config.toml
balance_loss = 0.00743
n_kv_head = 1
norm_eps = 1e-05
positions = "rope"
rope_fraction = 0.75
tie_embeddings = false
init_std_qkv = 0.0332
dataset = "wikipedia_en"
Below are experts of layer 6 (counted from 0) of a mixture-of-experts language model. Rows are named router (the router's row for the expert) and show model dimensions 0-223. Each number is 128 + 32 x the weight over its row's rms, rounded and kept within 0 to 255. Numbers have three digits each.
After each expert's rows: "mostly gets" lists some tokens that are sent to it at least half of the time. This comes from a sample of Wikipedia text that the model never trained on.

# expert 17
router:159173117157087104097170144098131150088107100161075098139149103081113120120154096080124134099163150140150104112201126113080067134118138160130120091148128084159098073138120182122110179091179139115096107126105108115119105125118108140129038176133121190064047119113167141115185088125105137156047088079142115176117118181109135143165097099149183097081186171186124126112155135148099157116140138196138125124142179113094099119132154084150154160120153130151117161103082166149116104153166164132099137129178109146146122102161082064138173100149127185153147172113116140150131160192123132161075192118067112177157162159133144106154082127092100128184153117103110142045150098130130099148143
mostly gets: " to", " ±", " pm", " −", "–", " To"

# expert 30
router:077168131112155145137116139178171151141092081101077132113163170101101135154115135129088141151161170050094096157089168131159133129069089142133074196068104129121130192177105151131062115149160109083151177107160142141086188125096094137186160129099124166126158156141100103089112109099083157099163139149226095102113169066072110124106171128130132138095081105119185170119099107171171134120142164175168110123120178142127154119080128075173117049103109180132051092134162190117137159117149103139109121090145134124111069148098129092123166158099121122072144160118133125089150089146176138089176096113164130126151090158140101099081093139114120107152117155152120118168081129156138154129107
mostly gets: " f", " mo", "po", " er", " th", " pl"

# expert 16
router:089117088154095117135169160096138172084082165156148145094131159104144133063178145103158141138095139110130120171180109108108138164175123181107156129139107174170113099114119124078094189124124120149093135150120084153094112152155135131070130149090120102162138097128138164131063102132103090145150147102143119113153095124137156103083088163169175184172181104105137137187190129081103158143154105116164113142167167058103134122150113116128154085093088109127115076085172101141055133128132148180144147154123126172140117078092158109090143091181131121152146068071145088142165098113079122100113166162112101121089060121147116141112189161216131197083202149064102138088116074124101091122106
mostly gets: " Ol", " Holl", " Krist", " Bern", " Karl", " Jon"

# expert 7
router:168140164167082095165133176132133061176127139118110127159122134157179175140070150176116093124152121159139131075069106080058153158123116132114139095139126151102084130110173145146190147141116154155121127086079050168185069115182170099135099159162146159140183174160128132129114136168122121120177152185098137105134167114154128176146088112127149102159101164129118146162100152111166071179141144138166112172107100135120081176132105148141072120176175170145159159098122095159101139154140127085114144105115127100165214090078068099138126127090133153085062172141097125114131138142176142093159100120107131107125176138072213117102096123129125149156111140111094179186123195126103176092134
mostly gets: " time", " years", " life", " year", " development", " period"

# expert 3
router:136096085149120151121095116172087119136107133121146078132093122151149149094154069107182136080154109173146140116189114177103137103091161049094165092091128160106143171100113114124091136117139128102110150141147129179095090180068120137129194116136134146158065137135133149161099144179139101071119162038111168126114100098150162121118157154088128168078153077110175119192132111140117101163123114101132148093058109182082132058158157144142083154072080180129122168090061174176129110156206094097110140110095139156155153069141182148092112138127169098159188139108133137127119115114123128095130178125108079135112137157159123101154182064137128107129149122168153170128135201125130102149085
mostly gets: " \"", " an", " '", " “", " An", "An"

# expert 21
router:136193109176099076153133112101142071169090067140129139133190122106122157144187103146090078099119184111089112138091108140101125136098177184176166118152113154162173174116122135146160163131140172158077082167125181126091108060123081080106063143115135154108084095111174127135141148082183093103147134206151158172167121096100172119135132162111143148150157101139154096101131165083133135134134147168124171077156117096151082102147138115099178125123179086105132132129127053146188089140198127149163070160110113059142116108153145116157176134121140144119148074158171112104143116106094164135095156167203106091085118146121082111158140121121126147092107135099067109094107159141186083118157
mostly gets: "á", " Am", " Inc", " am", "Am", " lit"

# expert 1
router:158109139146133158085105114110149094178154122100177118174191139099064150131107120122095071079081085104069094097108107097140176132161158087119050150170165176140149105101147134163112122073139111092110111091133159108103129142092097098100125134099162123083083124131148075160171128102090164132107116120089165116124095106132115157157119118126105117066160122149113091166156066133185168112097139093087133142167143128135128126162120076100112061140088142145072144151200075163207142071100133130194156132193158157121098075098162150123173093170209143131140099153177108136157102112136116059100144099159169079134122108139157140155151181088142139147140101126103130117138082122045135156128
mostly gets: "p", "No", " Dave", "ol", " List", " lot"

# expert 29
router:181049128124157165078099121109086127090146089120153165137108094108107152094154136075128127124097093168131188052167144107084109118147090137173120122165141157102147152172146136125144084138176153153082140143109082179099114186143141151054128159127118158110092133161157109135127097099153071093134175178141103103140138164175101081123112210162163174073087155110116133129184101124158122109153183093142132144122110133167106183116108184137086170106081114101194127200140105113126187146147123100069136066160139145087077097123081153135084150133074106131122130145142100167219163164114154147123129126110186134180105100163128151083111079170157146139157120134133117108168171146122116159149
mostly gets: " (", " 2023", " 2019", " 2013", " 2024", " 2022"

# expert 13
router:121105161123091150101089143146139141080097091185143140147162131148155171115154146094133125118128132137110164130171108106188143091104136160105141106125145146163108126133125144167139126078154160042110171119132156111092097128133138109080096125116089118130124163118092120126153114155139097095142099119158093056120081144190117138096124123102182076102137165155119116204118131136099107117095206130115169050145124131146175124163093123137181160156195077065153111195117120115104083147113137135144159173124119052091172172163215074160183143127199174179085083155141092098130071178142119120131174086159121186118177146152137136142120155098193093117126175140171108137122144190099140096152
mostly gets: " car", "car", "Car", " ARG", " GT", " GBR"

# expert 2
router:143137173079080142158182162156164163142096115143178096081148133155152178098168122102149102081107148158120126135133107090082113184130135106110092146156175150164137149135126071159151098075089137126109151113164148171062112117137112154106151132081092153140160075143171122143117151106111212177109092081110127150130094141087112118138118151121112166139171093098087112157137152136169109101165183170146132156128129146116133135100093136132126075130161094102165148170106187087103112124152201107156059158113074144149062184135145095117118112112141107081149106069124132092081139110145089144135107041127139165140088170088142068161211072110112092151174068060082089104147137116171138151118
mostly gets: " ad", "back", " Ho", " Jones", " Go", " Baker"

# expert 22
router:126126092101130114156128151140097141109134107122086138131152109146134132127160129156218125143148132100159139113131140111157098106167106171123134170130136109115131152088150080062087119142132064122129105078086141126144103181112123193104161139184112138054115189143118070156154150127116140150141149121080160178180125109097110165218129128099149117100176134160115122111195086185098168072069149145064181151081167115124065154137099164050114121110140143098194125154148112103149127148093131077108159074115117135150118119174116116093195119101048159118088141144177148151084189093115125121121122177102103119164140139186111171135119171115149172110116173091174128153115192157168075149157
mostly gets: " In", "In", " October", " April", " June", " February"

# expert 27
router:165111148131136106152109112106144100129093161131148103077120132132147107145067060136109109094120145206142131130097083102117173100156151126129130160113122104095136033089137042129174096170200144116139127099099087149164104113181077117183153106102120131173161156143115117121113184143134144154110093123104145139100084114178126084111145141133106081115099160175128059128163132106092120114081145112141067124080154191104202180114130127086151170153133094137108086102208130074111104133172115150141147099140137148130109112092130195165145125144101077128087170151071139116173150147121134180171101094081147165075054137083078150129122045107172142116140100081111103142114150128153114109169
mostly gets: " World", " States", " Minister", " Republican", " president", " President"

# expert 6
router:124168083178119116144122098122148127122141116119146164089160063143108129133158179134135144080133058154090081179111138126205183139079092089098159146086156132100145108160127102116156137053126095123186155116107091113175131084111126167124209151151131155095154074134116195099096113151091171174087143144136108107148172091076120147061085076072176168132159084088113170172129124083129086131100107136090131170172152110161085092081148113126143099093102154083105143169142063177163166112124124100124087096118113080152178107172110125131118126148154103166137081113108119061118112113105180094116162162120130098121144103160155136195118164163127125151177120148163117133124085066107164138171
mostly gets: " more", " based", "ea", " less", " rel", "rea"

# expert 11
router:163118119100115116107111073139121196128122153108081150160065190123114096134115153179182048147120151087129162155076112102118094105168070119166198095132117063181129152135128141158112112111134121138136095046086191071143172143138074149118130125199165119137105102126078155178137089076170156149149131136105123130157144163127109133142100101148148102083140160165110111091170123122071144167130091138093131185114114124135093171137170095145141138140145082094149127143064185132142161147139097138107206107099157212151146107129064139096103177127082115134140110175157120134154090104149124106113156111117145094163162153133075095124045079108107138155162165147161176085149172125137125086136
mostly gets: " for", " by", " including", " against", " with", " among"

# expert 9
router:104126073072154129113094093114106106136037137128181090162135113152132050135146115139159128137202133091146136129165148143144088138131159107155180130147161141129111134142161121155111102139151119141134120146142130139050048126144160127136174106150095132135112149093115115141139195121146164141189139126168184157082105131193147150117161125105145067174072174110171171153150132181129133101095094088095144131126084118152150163128105128192143110096106155129109128101105129074142096127127113090128127112116118144146148134203191136125061154165125096171128108100090114137175184166059052123118059168149116103109131074157139133141146148165029192124099108118119140056112167163094111144178
mostly gets: " the", "The", " The", " their", " its", " his"

# expert 31
router:082109094163168109088104145113149121096210141085141107098174077104181107094135198095121107116120179165159123104154129150143145102151172172121120132081102168150151130176156089166177147173119137096149192177130143099156195090078173148139130103141153153181153078153122161180117143148139136120097124114102106190144114204133152108116102074083122137142135067124122143175048064182106163143096132105141113088145153138148107102085181067159118160156176124158068175141083096095091142088116103119168086137127108128097148181140125119172109149162172186154126151151102115145140128163156170158103137116121110130190099146125145121134120110184078068096138133151098101073141118081104099100133
mostly gets: " modern", "str", " Latin", " cell", " Jud", " magn"

# expert 23
router:176171135118127130154125193095115103139103098100092128080101123121143163105086108120078115136123105130148174159136093156174155123149118150172153067141120104085136144116173145154103153162139133127170133168126133179137129120087097116157137108147097150114059064120149159139113176127117064153158129094097113080131150125123132119117084139107119096098154148150070149093139092079164063114138069164166153076134127155171191097101129087111114129183058185166043082123145086116128095080180162104147159160177180099189103137149171147172132144165148144087152104152151060122121119163145088135147174152143137150095053086078153209134101110149141129109069154131140085072151074148112132139157
mostly gets: "ci", " Li", "isi", "por", " Ji", " Pi"

# expert 26
router:135139134112127117122151109131139187121138145129084114162145040080035136097097142156152140114129134165121133133123108107163044101101135111133096108160170114111155171151073132165140152114088177167154154100153127065164149115102164171163148134132155073076145167146113155083139148065111128126183112137088178088151098086141140114208144137163141088116131158123121137068103102110152178185198101136085061171152140116147118124112106115063119142114169055150097151124104149193135137113127082136153105158102092123126118140146107089104091148069073121135082145122098161181096085084134068157112102079196096058085126134120152117144088150090149156166129128179126118175152110118134098105139
mostly gets: " worked", " did", " wrote", " join", " get", " took"

# expert 8
router:192126164070123105161134068124136070117158164115095171104064169109129105156085182102147138161176141093086083107153116145117127157111143114166170139148102097109095065095153163089120141078131073112169120173107120103064140171177157111134137134156171115090134111143131173107139115162126083092119176128100107091092162140135168116131163134083103081144088172136091122055135154156102133147147027148166159094119088076142165157104081128115147119099119114056170157119125152133106109205075122104131161144125143144144141166132089176160072124136145164131193222106070127164139133170116194099182148123111101139150131119145137105096131180161091115085157135121120141123148169102151123153167
mostly gets: " which", " that", " who", " where", " this", " also"

# expert 18
router:088129136158098122171106099101089115125135077130111138145173124158148139124052130137177149170128144138080103156076071106139144151129191148116129110101146150128107180169096117128112182120047102181159117163146109143135091125154115063113134071119118102088164104141141162149154088114106123162161162089114163123093165108123121195137063127122075160193128092085139104092109168098155150153101110124203041113049098085088155077189132149158108102180205171125173115120134086086105104161082123148157078158096141136162183120149131090127130104113170045127160136137179165157163097137112109120156142072150121141113097148151161104093124140129111123125091168133093125146099117159082089096140
mostly gets: " art", " music", " project", " story", " process", " book"

# expert 12
router:067159152158190127141123131125057137188137141136123138138089086163103133135145083120150078157108172077120146114125121118139100130120156133096155160112138129143159086115090095112110102080087072140112082163161156168113130172086124145086090135120164108155120134116159075114119160081150144121141174140133125059083101143189177097115178166143091156114129086108152134170155115113175173115147101141110124125107178152066087101162150113115153162178126164127124159162111120142152167115111181115134149135204141107107118138123120144176071113112172179122125203092199166112131119198156154083131127137093089152172141177171150082088156097121108152119127142084164107063085048097086177132038
mostly gets: "Be", " v", " ?", "DST", " eff", "loan"

# expert 19
router:157097182135167130156096091182101109141115163160177080174114107102066103126175111109144148115078094124157146202125055103130199112120114114129075124097164130094171138143182134124168108133119122099094073134156150085136159173082179071122063171157035086161079088105141081085121103134149115104134085149165121206148100145073095133082137122075133134141120097140151068107111103083097101128122168132102109088116148109122132076138166086097147109113123117132104079088156155139100132098107172096095138077124126154142128149097113148104126051132170192173171122131088105144139148141147121146086162154144146136153133174162113171137146143063132106131178106151144083105097094193103147092132
mostly gets: " comp", " har", " W", " Har", " hom", " JPL"

# expert 20
router:188111078104135144063162074140149157155197137157102069141098115121096185130118132108075110125099101062157110148123119159143066116098138120143151081121154163142131159107132141131098184125104132147115082104130076125173172118131094091157104101144130128141116139112132093150122123117085158084174088062127133114102147101104099072191159054123058100133107141132141133125107136156082118085143128210146105144159088180133084132104118160182057108057158123164090162097056063131160102132132101186093142105118135137126163158095106086138169114116094131093110101153129095159102084116167171169174137120144190122112153104141128175116114082145083140155088112184134127130114120035099139172111
mostly gets: " app", " small", " full", " high", " large", " young"

# expert 14
router:061178156127135112104147151092087137093144150199140125147083193117110160144134103100112160179145104145137169154137155126125074163098163083073111153121168086143162119063122086100156147139185115190129100149106207162138122130129097109107130163101163176140144122124105110132176076182079120088189093123161124090152122152164128136076071171067140158106147082144132185136114153141071146118130114127138158156182159123108143093136117050166098135097095130186130135125123137133120166112115209156150155094114100124136097145129092151131177124181087139171090115128179141092080162111140100083075201117147100124160153082135142152150161145094044096110080116111116126079130112083095101107096
mostly gets: " born", "See", " Born", "ل", " Animalia", "born"

# expert 5
router:069060111131089081070163091125104148087150102142094130143156143147136149154165089138087123069044145122116094122125141073181191139110084165100114132146103110156092160142083119059088117108096172098159195083154120126174144126120076148122081091081101153154160139124187138109108183140105087077072125115135069109121118113138122096063196114165112183120109123063136090082125110127149087113112113078130185110096107150111154089113136165071196158162147152135104149148124122131060106112133131104134104112148073180131158154140160136103101155116108188130092157143108128121076118112129156118167146137116108105100134153104124094181100074114174155150066122131181092138124087079180148130103
mostly gets: "em", "ver", " video", " ar", " sh", " def"

# expert 0
router:131123158119191111131083085157122073142106188144131104180133131202132142167075153139161138121124082153100134137190161158091106153108099159156097114125127089167180082101128184122122088142112042109158137101142107152146176133123190137159115113192111166096177177094089106183146157099154118109054125119152127118100195121126163133140163087177157124137127050143147131115123121100183111119172179085135122090107172072120184116128094121152121164103100121079118114131138134157133133138192116131075083136180106056121158079147140153152173137153135117121194118196124090064120150122166110112108110075069135166105149100050119105132132136129109074097138131096140148095123100144161158153093
mostly gets: " /", " ac", " Apps", " mat", " ly", " extra"

# expert 15
router:115121091152124181102111180096172167144121125180189158171174152127108146071140179191110128133141085172186118131142192145130161136130147174092103113084120107132165080169107117107151147138111074148039108113107126154128167083187078164078099131137124107139138097113135153166129114124128158182075153090101106146101097121056111120132139143165181145178127111077098147093084165151158085120062166087166130109093127133130123137102138159177115140120118075140156180110184139151143163112114092183161165176121148168103153172136121097101171088107141093141175074103107127144109140117142107164077107146086127123167094080133149185125194101143159062147064088167118142103135119108182097163116
mostly gets: "ford", " Racing", "mouth", "ny", "burg", "sex"

# expert 4
router:098130149140098139115126160162117068166132128094106161154165116201172082084173138154080137094119160159155091108110171186112127117132092123132062159196102117156146094115125142110140112149145150070171121188154154096169146111095149071099129154151127108196115112135136131118122132107113142074118163083169115140079147116175106147145111097074107098123078116109063147161133141144112152073128127123112198118077159205107164115188106125214186116142129138174120066147122120114167156092129165124088125158138157146164158108169124132125108067104138094100104134156153133115126152125093155117165055162100112186075182149066098125106176159136161120089137142127172159112155156120036172159130
mostly gets: " mon", " political", " Pal", " social", "ological", " ce"

# expert 24
router:104138132143177110133070166082178125120181106144090145095136114168078096122181084102056100047084131122088147067171187099112175138122137111081095112094106128076144101204099139083135152161114120089119197160191146137130060084094139112189127134105179109148083094112143113140133155101152180160146149181119136170152095128112154168101172161168113165122166118154159115213105147159128131163103120158121168112158116103149138155077090116072076151124114097170135119104111163143126170145066112170161149094097148136086144102130171110108107141163142112107173121133146125080086127107176117173097057143168108135091108110054124181134131148110131100125123104109099126148115122139104177151083
mostly gets: "の", "won", "ats", "iji", "ows", "abad"

# expert 25
router:142139121128115195098110180101109088099168104046126178120135203062134183146111103114155131166126205134160149153095098107087147150101146128149144110146143160102057182173053157090084099135161139152124115134167136137117135143124138096139100170051136097158127156114166197129129102126168124109089086095156122175127182135132147126098188158095111131123123100170123108146086149117126138111123135097147120141134154119115143159154155138161114102119100058156141117100152084154113101129103139199076119201142144080128045165092160129148125110142132190152117121163117176101088103152051151162088118166130126100105095136103089067133131101108091095157176108182124065165178074108143104153090
mostly gets: "\\", " known", " named", " lo", " Lo", " \\"

# expert 10
router:113151093082157069141182173196171102135188055106165078146174160095154130148176073115147164175163068099096145088140163172180116140187162099107115131120141162114113164128125102144089079100115158168136096133096137122144186158159142110108150113113124105172132104138134106115160112110164166097087126144114153185129142183074116173110145095159111158161096111088173101127099116107130169145091096086067127149117095171136161118091109130058135100140108138199151109075166174158142112132125157141092071121146116047092154107117190141087116123124127118090083104118097099071158150123115125186145107174174098142179174129187111097121154105111098111121098108141084089161114164131135121057146
mostly gets: " t", " some", " many", " en", " north", " south"

# expert 28
router:104114081114127111106129135164169156109090156154157150099098132137187114130125088091122174160092118096119091136137163151144125116092134086132137078049155155120150107070136170158177095109104121062117091125155152094151071176145171149125157094169120182202094084101107092118191099113158165131136098146086115090094142138162111118139126129162089062077118149194135124186066096128142138117163119170175144123162134091092068124164131145099082159147153108089208119089152138135156162127059113144158173107206107166120117134107162101129083127160218114115135120128175095153156135109138114184126132114092139161080040145095150129181127080163165140094126108131090137142118113126139127183131
mostly gets: " a", " be", " A", " top", " another", " been"